Weights of a small mixture-of-experts language model, trained from scratch on English Wikipedia.
Experts: 32 experts in each of 14 layers, 64 SwiGLU neurons an expert, 2 picks a token, a softmax router, a shared expert of 64 neurons.
Training: a variant of SOAP for the experts, 4902 steps.
Below are experts of layer 8 (counted from 0) of a mixture-of-experts language model. Rows are named router (the router's row for the expert) and show model dimensions 0-159. Each number is 200 + 40 x the weight over its row's rms, rounded and kept within 0 to 999.
Before each expert's rows: "gets" lists some tokens that make up at least twice as much of what it gets as of all text. This comes from a sample of Wikipedia text that the model never trained on. Tokens count by the router's weight.

# expert 19
gets: "th", "st", "it", "ment", "ion", "tion"
router,202,239,296,125,194,158,128,253,224,215,230,150,200,181,185,214,204,205,276,198,188,168,221,181,234,171,184,245,198,175,133,182,203,251,155,178,157,233,180,175,301,126,186,184,203,209,153,123,211,210,272,254,175,171,145,221,207,229,283,142,174,147,221,211,223,190,211,145,173,199,224,195,214,205,245,265,196,240,207,187,204,158,126,208,200,217,318,115,210,203,155,254,119,197,301,158,153,207,153,159,202,243,101,204,217,198,202,202,231,246,222,105,224,179,197,165,212,170,182,234,202,200,184,208,217,227,160,157,190,206,204,245,152,218,250,235,237,165,185,193,153,216,182,158,261,189,193,185,262,256,122,220,184,215,220,186,224,179,208,140

# expert 11
gets: " (", "c", "um", "2", " ca", " 18"
router,199,219,232,211,199,266,169,205,222,153,199,242,168,139,229,229,207,248,296,143,214,208,232,233,147,164,119,214,162,140,182,161,150,168,216,214,161,163,190,257,225,224,196,191,213,181,259,243,278,188,184,135,185,170,172,215,194,212,131,213,169,170,170,203,195,172,232,201,191,191,192,155,218,159,202,198,279,129,198,238,141,182,207,157,180,270,224,274,195,204,198,75,241,143,155,218,221,146,221,142,243,216,231,245,202,122,164,205,186,223,206,180,248,191,254,261,232,276,147,184,219,180,177,238,238,171,166,70,120,202,207,242,262,164,168,277,211,171,198,205,173,170,260,253,218,247,195,120,204,219,199,183,192,224,198,167,206,153,180,226

# expert 27
gets: " 6", " 19", " 5", " 7", " 10", " 8"
router,163,182,141,172,188,175,168,208,187,197,159,176,182,172,291,149,211,245,223,183,197,226,240,156,183,208,170,248,178,217,227,268,161,152,201,179,208,221,249,235,243,191,151,185,169,177,253,203,174,228,197,120,158,266,198,163,213,140,158,155,219,228,164,215,184,188,189,180,190,188,226,130,221,139,118,135,179,243,114,141,237,194,201,270,200,198,217,210,169,243,179,160,192,188,160,182,170,293,182,217,215,198,242,121,181,281,167,225,253,187,201,169,224,242,163,245,210,193,167,258,189,196,163,139,178,244,225,135,217,159,217,171,246,132,222,143,263,203,185,270,187,214,204,215,194,199,101,289,270,223,225,175,221,214,167,290,217,282,270,250

# expert 29
gets: "lo", "re", "co", "li", " Di", "%"
router,145,263,119,286,223,205,191,152,155,213,171,184,112,180,208,170,160,145,264,207,160,181,215,327,151,148,203,173,269,183,192,177,215,243,206,182,208,193,282,234,201,264,203,283,227,181,168,232,243,234,212,234,223,140,199,239,169,151,238,240,248,273,226,204,217,193,168,224,203,220,218,217,193,242,203,212,214,225,239,215,248,234,181,243,183,202,215,164,171,170,203,179,234,301,231,172,226,207,239,222,213,229,165,185,237,202,149,177,227,262,279,146,157,246,191,227,193,217,249,283,154,240,157,199,193,150,252,280,250,181,267,215,249,211,211,187,181,235,141,230,213,243,187,234,278,216,254,135,213,135,212,167,203,202,184,163,230,260,159,196

# expert 0
gets: "n", "d", "er", "il", "en", "in"
router,197,124,150,198,245,181,267,150,182,195,175,137,231,198,222,208,160,218,234,100,180,253,190,183,161,220,219,256,224,230,225,216,235,235,173,203,295,246,279,212,150,261,176,202,190,236,183,278,181,199,215,207,210,205,255,196,127,249,231,193,237,223,136,169,217,156,205,252,162,145,218,157,175,188,168,253,191,231,172,181,216,213,181,184,150,185,221,194,234,219,149,214,193,161,191,216,177,158,247,282,169,178,208,158,185,264,161,163,142,223,186,151,87,173,121,184,266,278,217,191,173,151,114,172,228,169,199,203,166,213,146,277,157,253,158,185,117,229,248,185,168,190,216,214,216,202,173,243,297,217,243,217,269,199,195,206,198,160,164,228

# expert 14
gets: "re", " se", "h", "tra", "vi", "an"
router,237,118,246,133,182,180,217,113,204,219,217,189,198,234,240,246,148,168,260,262,204,249,191,227,176,273,254,202,208,160,211,164,142,241,252,168,146,179,152,172,157,170,213,226,155,245,198,264,236,225,214,152,220,227,207,230,209,268,191,189,228,249,214,251,201,222,187,256,128,276,222,239,212,241,237,187,191,180,186,145,219,178,195,178,217,149,164,165,215,235,220,204,181,297,150,180,173,180,240,198,200,204,203,129,88,128,214,164,187,189,234,190,195,135,184,220,244,261,241,221,185,221,237,255,162,298,269,232,217,162,308,223,201,142,178,174,230,164,226,212,176,173,171,182,211,235,114,217,173,213,200,207,249,185,178,168,170,127,185,259

# expert 9
gets: " the", " The", "The", "|", "ter", " He"
router,172,156,228,181,228,166,172,174,247,287,214,192,161,187,167,242,151,151,159,156,259,184,211,240,240,305,281,160,229,203,206,179,229,202,283,229,168,195,161,140,173,149,119,208,222,230,220,197,156,271,185,218,143,180,186,108,193,220,141,171,226,289,159,205,216,157,242,172,253,213,107,154,200,279,192,241,188,173,231,135,246,154,195,161,140,193,250,170,206,176,235,205,219,214,231,187,199,182,209,187,230,193,234,220,196,145,168,182,172,162,242,139,139,188,168,170,223,239,129,196,190,178,240,155,244,215,166,170,192,219,159,143,259,102,153,218,149,236,233,175,204,224,205,198,254,197,240,196,261,246,194,171,260,214,165,182,255,241,250,219

# expert 3
gets: "y", "ce", " or", "w", " is", " who"
router,214,261,221,101,249,200,210,208,205,221,249,161,197,173,171,206,278,172,177,181,67,231,249,176,158,277,219,213,175,257,259,212,187,195,173,340,212,246,237,172,161,155,248,155,149,216,193,178,152,131,239,175,131,190,186,239,228,145,209,224,228,250,268,145,276,246,184,204,132,269,187,253,176,184,186,205,168,191,218,162,218,258,202,167,215,220,223,183,204,166,230,238,199,207,183,150,291,176,163,165,203,201,169,195,224,212,189,250,268,245,178,192,168,218,178,255,183,163,150,161,242,173,182,203,180,140,296,196,200,194,180,209,209,226,157,210,153,212,189,272,252,175,202,210,149,200,144,164,208,148,217,200,244,179,209,172,145,253,208,230

# expert 13
gets: "A", " A", ".", " N", " B", " E"
router,210,170,219,252,228,228,169,185,169,194,176,160,201,182,243,163,244,148,167,116,221,188,214,276,219,207,222,260,180,270,168,147,165,174,232,164,267,194,233,173,244,244,188,261,217,254,131,175,183,119,193,185,218,207,139,197,204,172,240,198,226,284,191,223,217,186,326,176,234,212,211,189,173,192,176,128,172,225,227,270,198,193,204,232,267,161,135,172,227,291,208,239,269,192,165,202,196,194,171,191,251,237,117,183,278,218,213,167,186,188,158,120,200,109,182,245,230,225,176,192,258,267,181,237,144,118,215,154,222,106,213,228,231,194,176,235,244,170,217,168,186,138,211,219,271,236,219,205,206,197,195,224,246,239,166,198,181,189,192,246

# expert 2
gets: " ", "-", " re", " con", " de", " Re"
router,206,180,155,223,188,183,202,167,193,207,121,175,219,211,198,179,161,162,233,293,139,216,116,216,231,188,186,224,263,186,200,216,229,215,242,179,255,207,188,218,195,244,216,162,169,191,269,177,181,168,213,200,252,211,207,198,159,159,253,120,225,266,186,214,212,298,149,182,220,246,238,250,187,202,203,185,172,148,145,171,280,220,245,216,173,223,238,201,247,191,150,202,175,214,190,149,137,167,155,183,196,259,221,172,278,148,222,205,276,204,186,148,185,202,240,198,216,245,280,284,138,110,297,184,249,189,190,270,199,188,250,201,210,210,286,156,251,190,249,221,239,226,199,172,283,155,258,192,201,145,244,248,214,198,261,221,186,204,213,272

# expert 8
gets: "al", "el", "ol", "ri", "ck", "er"
router,208,197,230,182,231,243,188,224,172,252,161,171,135,168,235,196,203,184,194,151,174,126,236,180,219,205,128,162,191,275,242,181,208,207,195,211,188,182,214,121,247,246,184,234,146,155,215,222,204,210,226,250,213,231,173,169,155,143,181,203,214,228,221,176,171,122,202,199,166,209,158,246,166,194,149,127,187,210,183,274,170,313,230,201,133,289,282,165,232,204,221,200,240,260,223,204,194,239,297,211,181,190,157,172,202,191,196,269,222,146,206,279,265,173,241,182,258,164,192,148,240,190,249,175,140,164,174,167,200,197,307,151,52,216,203,173,219,198,187,192,213,239,229,238,184,217,204,179,139,241,191,181,121,195,205,192,212,213,157,176

# expert 30
gets: "\n", ".", "==", "===", ").", " =="
router,186,166,184,174,187,168,205,206,235,167,239,274,144,200,203,123,212,175,189,238,172,194,228,198,115,156,219,199,170,207,213,171,206,155,222,186,171,223,251,211,215,204,124,241,180,168,219,220,171,217,169,187,228,119,188,217,158,176,188,152,241,193,239,278,213,224,202,214,268,158,218,107,222,247,207,152,254,248,240,239,128,204,125,260,318,198,238,222,208,167,197,182,224,237,209,210,211,229,164,246,259,237,171,237,234,158,226,241,237,188,196,163,218,167,212,188,176,187,155,213,123,122,184,250,197,200,196,266,224,241,212,195,268,169,148,175,162,199,144,201,163,180,276,254,179,175,247,195,161,290,90,235,257,229,210,210,177,205,117,279

# expert 23
gets: " \"", "b", " re", " dis", "en", "ri"
router,239,136,177,287,171,188,223,217,203,221,219,255,207,189,171,216,189,159,154,200,154,245,227,247,181,205,198,164,185,185,202,190,202,213,197,194,240,237,217,184,306,165,240,183,244,224,217,157,206,208,205,204,220,252,241,208,220,254,150,263,214,182,197,175,179,164,273,229,173,266,198,187,163,245,171,236,209,202,192,207,196,151,161,206,193,169,193,230,221,212,130,253,160,161,226,289,202,93,224,213,258,232,248,169,212,170,190,242,182,170,193,195,225,256,151,207,191,223,203,132,213,147,226,118,206,186,181,217,248,228,150,246,124,209,251,213,167,208,162,216,148,138,206,201,143,104,120,199,183,127,149,193,218,160,118,309,278,98,194,241

# expert 31
gets: "e", "a", ",", "i", "o", "in"
router,178,286,132,187,251,145,155,175,210,192,142,160,203,206,158,178,199,213,190,244,213,226,215,151,257,164,175,201,246,155,191,236,168,121,162,137,142,192,139,199,99,190,100,195,223,245,191,233,249,209,224,161,168,209,202,209,241,153,260,200,238,222,211,185,151,287,240,200,255,147,246,169,184,227,180,153,117,248,237,199,228,239,240,201,187,174,181,227,146,213,161,200,156,256,164,181,165,197,237,196,234,151,194,210,142,249,233,179,221,203,208,149,244,274,141,191,187,236,222,198,182,175,165,202,174,224,251,153,161,212,237,238,189,221,231,230,220,237,240,188,253,215,139,131,191,201,278,258,74,209,179,235,150,204,189,166,262,260,238,223

# expert 12
gets: "op", " ex", " 0", " S", "mp", "-"
router,256,143,158,263,206,207,195,238,209,234,140,273,270,218,229,198,214,225,136,187,197,138,180,242,182,164,158,190,187,256,176,188,225,224,215,154,127,138,211,242,187,164,177,191,217,149,200,170,108,242,168,252,223,225,217,187,154,213,243,183,158,204,121,199,133,142,184,129,235,281,228,223,191,173,156,194,181,201,238,166,257,187,207,184,180,135,204,130,225,257,241,260,222,175,177,224,218,164,217,142,269,209,190,141,217,154,210,172,119,214,177,216,194,166,265,161,198,244,203,193,201,219,164,298,165,222,262,291,185,193,202,218,262,281,228,221,146,222,195,141,227,229,201,206,224,136,219,228,212,180,164,193,223,189,208,136,173,92,152,200

# expert 20
gets: " he", " con", " be", " c", " is", " B"
router,212,225,176,244,179,247,216,145,196,169,150,194,184,196,233,272,168,161,162,188,245,193,205,158,220,283,240,201,185,173,189,195,248,245,190,225,235,264,203,207,181,254,178,145,181,169,199,223,100,117,250,141,254,203,165,184,275,216,232,155,208,133,186,243,247,230,173,237,175,273,227,150,252,156,226,226,185,128,163,204,154,149,196,261,185,165,217,248,241,220,193,143,199,148,158,177,168,228,116,199,269,167,229,216,250,143,183,184,167,249,150,260,201,173,163,246,278,155,221,168,216,237,207,240,172,277,169,180,174,213,137,156,273,259,276,225,239,182,136,158,162,199,211,223,202,204,205,205,211,237,149,203,202,163,191,237,140,116,188,185

# expert 22
gets: " a", " was", " the", " an", " his", " first"
router,166,228,202,170,130,192,148,238,266,154,219,156,277,231,203,213,253,222,203,185,285,171,213,148,198,156,257,259,224,197,145,151,134,168,249,257,118,236,153,219,165,189,207,214,234,136,217,202,184,176,204,152,159,173,120,152,255,191,149,202,123,181,203,227,294,180,145,255,157,179,219,172,128,241,167,214,236,171,224,180,236,199,163,253,145,136,145,220,205,102,243,186,247,195,220,173,182,236,216,139,202,226,212,186,246,194,234,192,224,219,207,137,225,170,159,206,141,186,226,195,188,241,247,199,183,193,181,213,234,200,162,189,249,141,210,183,198,255,146,224,262,152,172,176,154,217,150,207,245,202,163,148,172,205,256,201,179,84,204,148

# expert 25
gets: "o", "u", " O", " I", " Ma", " La"
router,200,205,142,187,214,199,169,136,173,204,201,188,193,198,215,223,205,256,208,160,288,188,213,112,198,184,262,159,222,171,193,209,193,223,281,205,269,274,225,187,234,206,203,216,212,205,219,207,242,184,179,181,220,226,264,280,251,294,135,184,249,231,259,227,179,217,176,230,199,170,92,189,179,184,145,228,241,192,208,217,168,232,265,179,202,265,157,256,266,224,184,228,263,205,154,229,198,190,158,262,148,218,265,176,255,170,145,250,187,253,175,202,182,235,271,308,223,260,202,180,174,229,263,148,174,255,202,233,239,221,146,224,191,172,150,153,206,224,204,183,217,204,217,189,125,228,230,113,255,250,141,188,169,171,203,221,201,170,250,270

# expert 5
gets: " |", ",", ";", ")", " and", "\""
router,287,296,185,184,168,143,187,260,209,180,148,250,223,165,199,242,254,161,211,183,184,191,189,179,208,102,243,234,248,180,178,247,223,161,199,203,226,224,190,227,211,243,278,166,256,163,242,199,182,188,173,263,165,223,191,147,233,241,201,160,205,235,251,201,244,132,283,224,215,212,263,183,219,191,193,175,222,185,187,271,220,200,249,164,223,183,215,126,138,133,191,129,251,180,214,132,193,185,145,224,232,186,176,219,151,264,284,172,219,171,183,186,247,209,154,194,261,171,140,196,148,225,235,216,189,213,250,254,216,129,237,172,223,215,236,209,209,149,182,159,263,219,262,248,281,232,243,265,108,193,205,192,164,193,150,261,182,220,179,167

# expert 4
gets: " of", " on", " as", " in", " from", " for"
router,185,253,243,215,238,127,185,298,165,150,209,250,223,195,163,212,189,252,162,213,205,261,203,260,224,93,183,156,168,239,173,255,195,125,276,265,265,200,157,200,188,226,204,171,220,130,132,184,255,237,184,229,199,263,205,247,260,182,177,195,247,245,192,261,156,194,185,165,241,186,155,242,143,193,207,240,210,227,208,206,197,211,183,269,255,243,235,202,254,162,214,252,253,249,183,249,279,226,177,171,257,154,248,212,140,229,172,173,182,169,162,159,203,218,289,157,207,177,249,122,187,242,233,182,121,193,118,187,213,198,177,141,216,192,166,206,232,199,160,246,217,203,184,179,185,165,221,147,167,171,291,191,171,144,162,204,187,195,178,202

# expert 17
gets: "t", "p", "d", "c", "ed", "ist"
router,216,199,228,127,225,135,250,240,160,165,220,262,233,182,212,170,139,223,272,233,256,228,198,183,160,232,187,185,182,205,237,223,208,200,187,189,232,214,222,202,159,200,178,187,202,175,180,221,250,241,137,239,146,226,195,253,102,152,273,237,172,160,261,139,215,221,163,218,239,179,288,197,290,207,257,169,165,181,183,138,174,164,208,257,285,171,195,225,188,214,199,195,162,173,256,189,218,222,177,161,134,180,256,249,198,243,295,196,200,241,252,295,223,239,155,177,141,162,191,254,198,232,165,216,183,180,239,207,161,198,155,146,150,213,247,214,238,227,274,173,229,192,179,217,215,182,267,236,161,133,260,240,250,265,231,192,157,195,228,120

# expert 10
gets: "ed", "ing", "ad", "d", " it", " work"
router,259,205,223,155,156,229,172,187,155,198,233,192,207,166,200,163,264,173,218,207,180,176,147,159,223,194,154,246,216,237,193,211,227,240,179,155,233,175,115,299,265,199,252,232,232,150,188,159,128,161,208,257,218,182,173,174,225,222,126,192,153,190,227,196,171,284,246,173,191,179,146,229,188,232,179,274,245,263,213,201,208,146,167,194,219,173,208,213,179,144,200,195,171,161,158,207,228,209,150,222,95,125,300,264,246,248,245,233,238,194,190,263,206,187,238,194,184,187,196,138,261,186,221,249,201,150,106,302,186,196,186,128,173,167,180,177,152,229,191,192,159,160,153,146,233,218,165,227,192,179,172,228,216,162,240,171,207,234,170,104

# expert 16
gets: "-", " (", " 0", " 1", "–", " 19"
router,215,181,167,112,240,200,106,226,257,195,169,216,219,213,229,204,169,267,154,174,227,194,304,210,213,238,182,228,216,215,187,209,283,214,194,197,147,185,288,228,151,274,172,266,206,198,239,138,256,225,190,299,152,120,160,198,209,161,173,239,219,165,177,185,171,166,183,253,280,178,226,268,163,149,232,232,165,221,220,217,307,150,191,129,143,183,198,192,231,182,235,181,251,213,213,210,236,185,192,207,283,202,224,167,179,209,128,218,185,189,234,258,167,203,236,93,211,201,171,217,208,219,181,138,193,211,184,149,214,185,225,204,236,185,224,207,219,215,254,221,156,193,224,232,238,165,163,277,298,130,212,171,204,239,213,190,200,206,191,147

# expert 28
gets: ":", "|", "-", " |", "==", "==="
router,184,122,171,211,169,231,229,267,166,216,200,171,278,239,164,204,208,240,152,168,222,182,158,105,215,201,229,219,238,267,210,213,253,151,191,229,178,124,169,174,247,206,230,190,273,240,151,157,187,205,190,202,231,172,207,235,238,166,164,246,209,194,271,277,172,230,235,202,256,143,167,229,243,168,166,199,200,204,137,246,191,252,204,199,215,221,185,271,240,185,234,194,283,180,200,156,299,164,177,181,176,220,183,136,187,158,200,204,221,215,164,150,228,261,210,217,119,196,255,232,190,212,207,265,231,176,167,137,290,128,201,191,218,171,234,118,194,149,126,262,213,230,219,252,187,201,213,127,123,232,229,224,186,199,210,167,203,289,250,210

# expert 15
gets: "s", "g", "fer", "es", "ec", "p"
router,133,178,227,216,174,233,226,167,207,259,189,249,264,217,168,208,221,170,130,231,173,233,137,208,193,212,266,178,229,208,229,82,154,195,122,205,212,241,101,191,267,169,243,162,250,216,225,257,174,172,181,115,169,153,181,234,180,297,201,152,186,155,215,142,207,171,204,168,278,188,216,223,227,200,245,113,234,121,180,257,214,143,244,228,227,241,143,177,188,200,202,222,197,181,192,218,128,182,189,224,162,159,224,229,146,184,205,150,110,204,199,266,119,215,212,213,203,264,169,142,245,185,189,224,222,230,234,150,184,274,211,217,208,185,257,232,152,161,168,164,184,235,220,208,115,221,185,162,221,221,270,218,183,193,211,184,213,169,194,165

# expert 6
gets: "s", ")", "ly", "\"", "ity", "ation"
router,145,277,135,174,154,254,199,173,192,197,200,185,207,230,197,218,291,191,153,261,193,178,139,192,193,123,174,179,192,165,138,225,172,178,179,193,206,107,140,215,193,142,178,179,219,258,188,157,165,183,233,219,236,233,139,222,179,148,148,168,152,117,224,178,232,199,245,163,169,150,215,232,229,177,199,124,249,177,212,215,171,197,174,233,251,163,116,129,143,109,182,181,219,190,196,182,205,274,159,249,176,230,132,215,238,233,194,216,175,180,187,164,237,176,281,253,103,204,157,176,250,221,235,209,184,195,207,167,251,270,274,212,236,191,175,186,163,204,243,256,201,217,210,177,216,215,244,233,239,156,219,174,107,226,205,222,231,299,198,204

# expert 24
gets: ",", " in", " to", " and", " with", " for"
router,184,188,215,209,164,257,251,205,176,183,174,225,205,241,211,187,253,232,184,160,130,211,184,183,230,211,98,178,183,212,178,199,270,227,203,164,182,172,185,174,204,210,234,224,173,261,201,173,180,185,135,147,224,164,190,196,187,188,195,235,260,247,230,208,264,173,130,164,131,230,147,197,145,248,171,167,168,216,233,184,202,182,227,201,244,67,154,277,171,109,251,224,271,166,221,234,142,249,126,299,238,218,207,161,206,224,245,196,180,216,232,153,191,165,163,196,248,242,234,179,154,182,227,199,141,117,192,161,86,231,220,184,256,164,208,195,177,202,160,169,173,236,84,205,218,200,226,177,140,162,174,192,242,211,198,157,176,241,247,196

# expert 26
gets: "al", "ian", "an", "ive", "ical", "k"
router,169,268,273,285,168,207,257,238,239,212,215,189,210,194,169,190,233,198,180,242,233,121,177,257,187,152,157,186,142,163,204,205,234,232,213,167,181,86,199,246,158,142,154,188,199,161,210,227,188,248,190,183,186,160,216,104,263,178,111,194,201,144,158,260,235,268,177,131,232,137,240,220,216,217,218,173,230,180,198,214,142,188,136,178,205,171,193,151,123,218,186,187,175,221,214,209,176,202,229,189,212,199,202,166,135,147,242,238,198,187,194,188,186,171,202,141,129,154,246,215,200,253,200,231,276,169,233,171,218,143,206,145,183,228,137,174,207,207,186,266,186,177,251,146,217,241,228,261,224,200,178,149,188,186,71,168,164,191,288,177

# expert 7
gets: " S", " f", " C", " p", " st", " P"
router,286,142,165,191,231,128,288,216,213,264,229,200,297,240,162,213,173,284,204,202,273,173,160,121,217,218,153,163,176,207,216,201,188,218,266,187,273,242,224,196,225,212,218,170,175,214,211,171,177,153,152,130,255,170,211,194,125,201,274,161,192,194,186,231,192,193,199,158,195,152,217,178,147,211,200,135,244,173,170,194,199,182,162,179,211,180,145,220,285,207,182,193,136,182,213,246,198,231,114,173,141,209,174,232,274,241,209,222,257,283,145,177,171,248,197,258,167,199,188,218,190,181,170,178,202,197,151,179,195,190,147,220,226,223,152,253,244,216,211,105,190,160,195,98,149,218,237,199,195,218,192,157,142,180,245,231,205,181,170,291

# expert 1
gets: "il", "al", "se", "ra", "us", "le"
router,195,182,238,301,233,235,189,250,240,155,256,248,101,275,206,172,240,173,201,282,203,218,128,228,243,205,185,189,206,206,206,273,173,179,165,225,129,192,149,188,208,142,262,214,221,233,176,245,264,231,185,215,249,220,228,203,198,210,201,217,195,193,172,178,122,218,127,203,178,175,155,182,219,256,216,226,246,225,226,194,198,252,282,212,207,244,178,222,157,229,251,152,205,168,211,219,176,206,241,182,132,245,167,230,146,202,183,180,213,120,217,257,201,155,268,178,172,128,247,306,142,217,235,203,299,179,171,298,199,193,136,209,242,143,222,172,256,198,228,183,255,234,232,212,170,179,207,193,167,242,200,254,200,185,207,260,244,231,216,167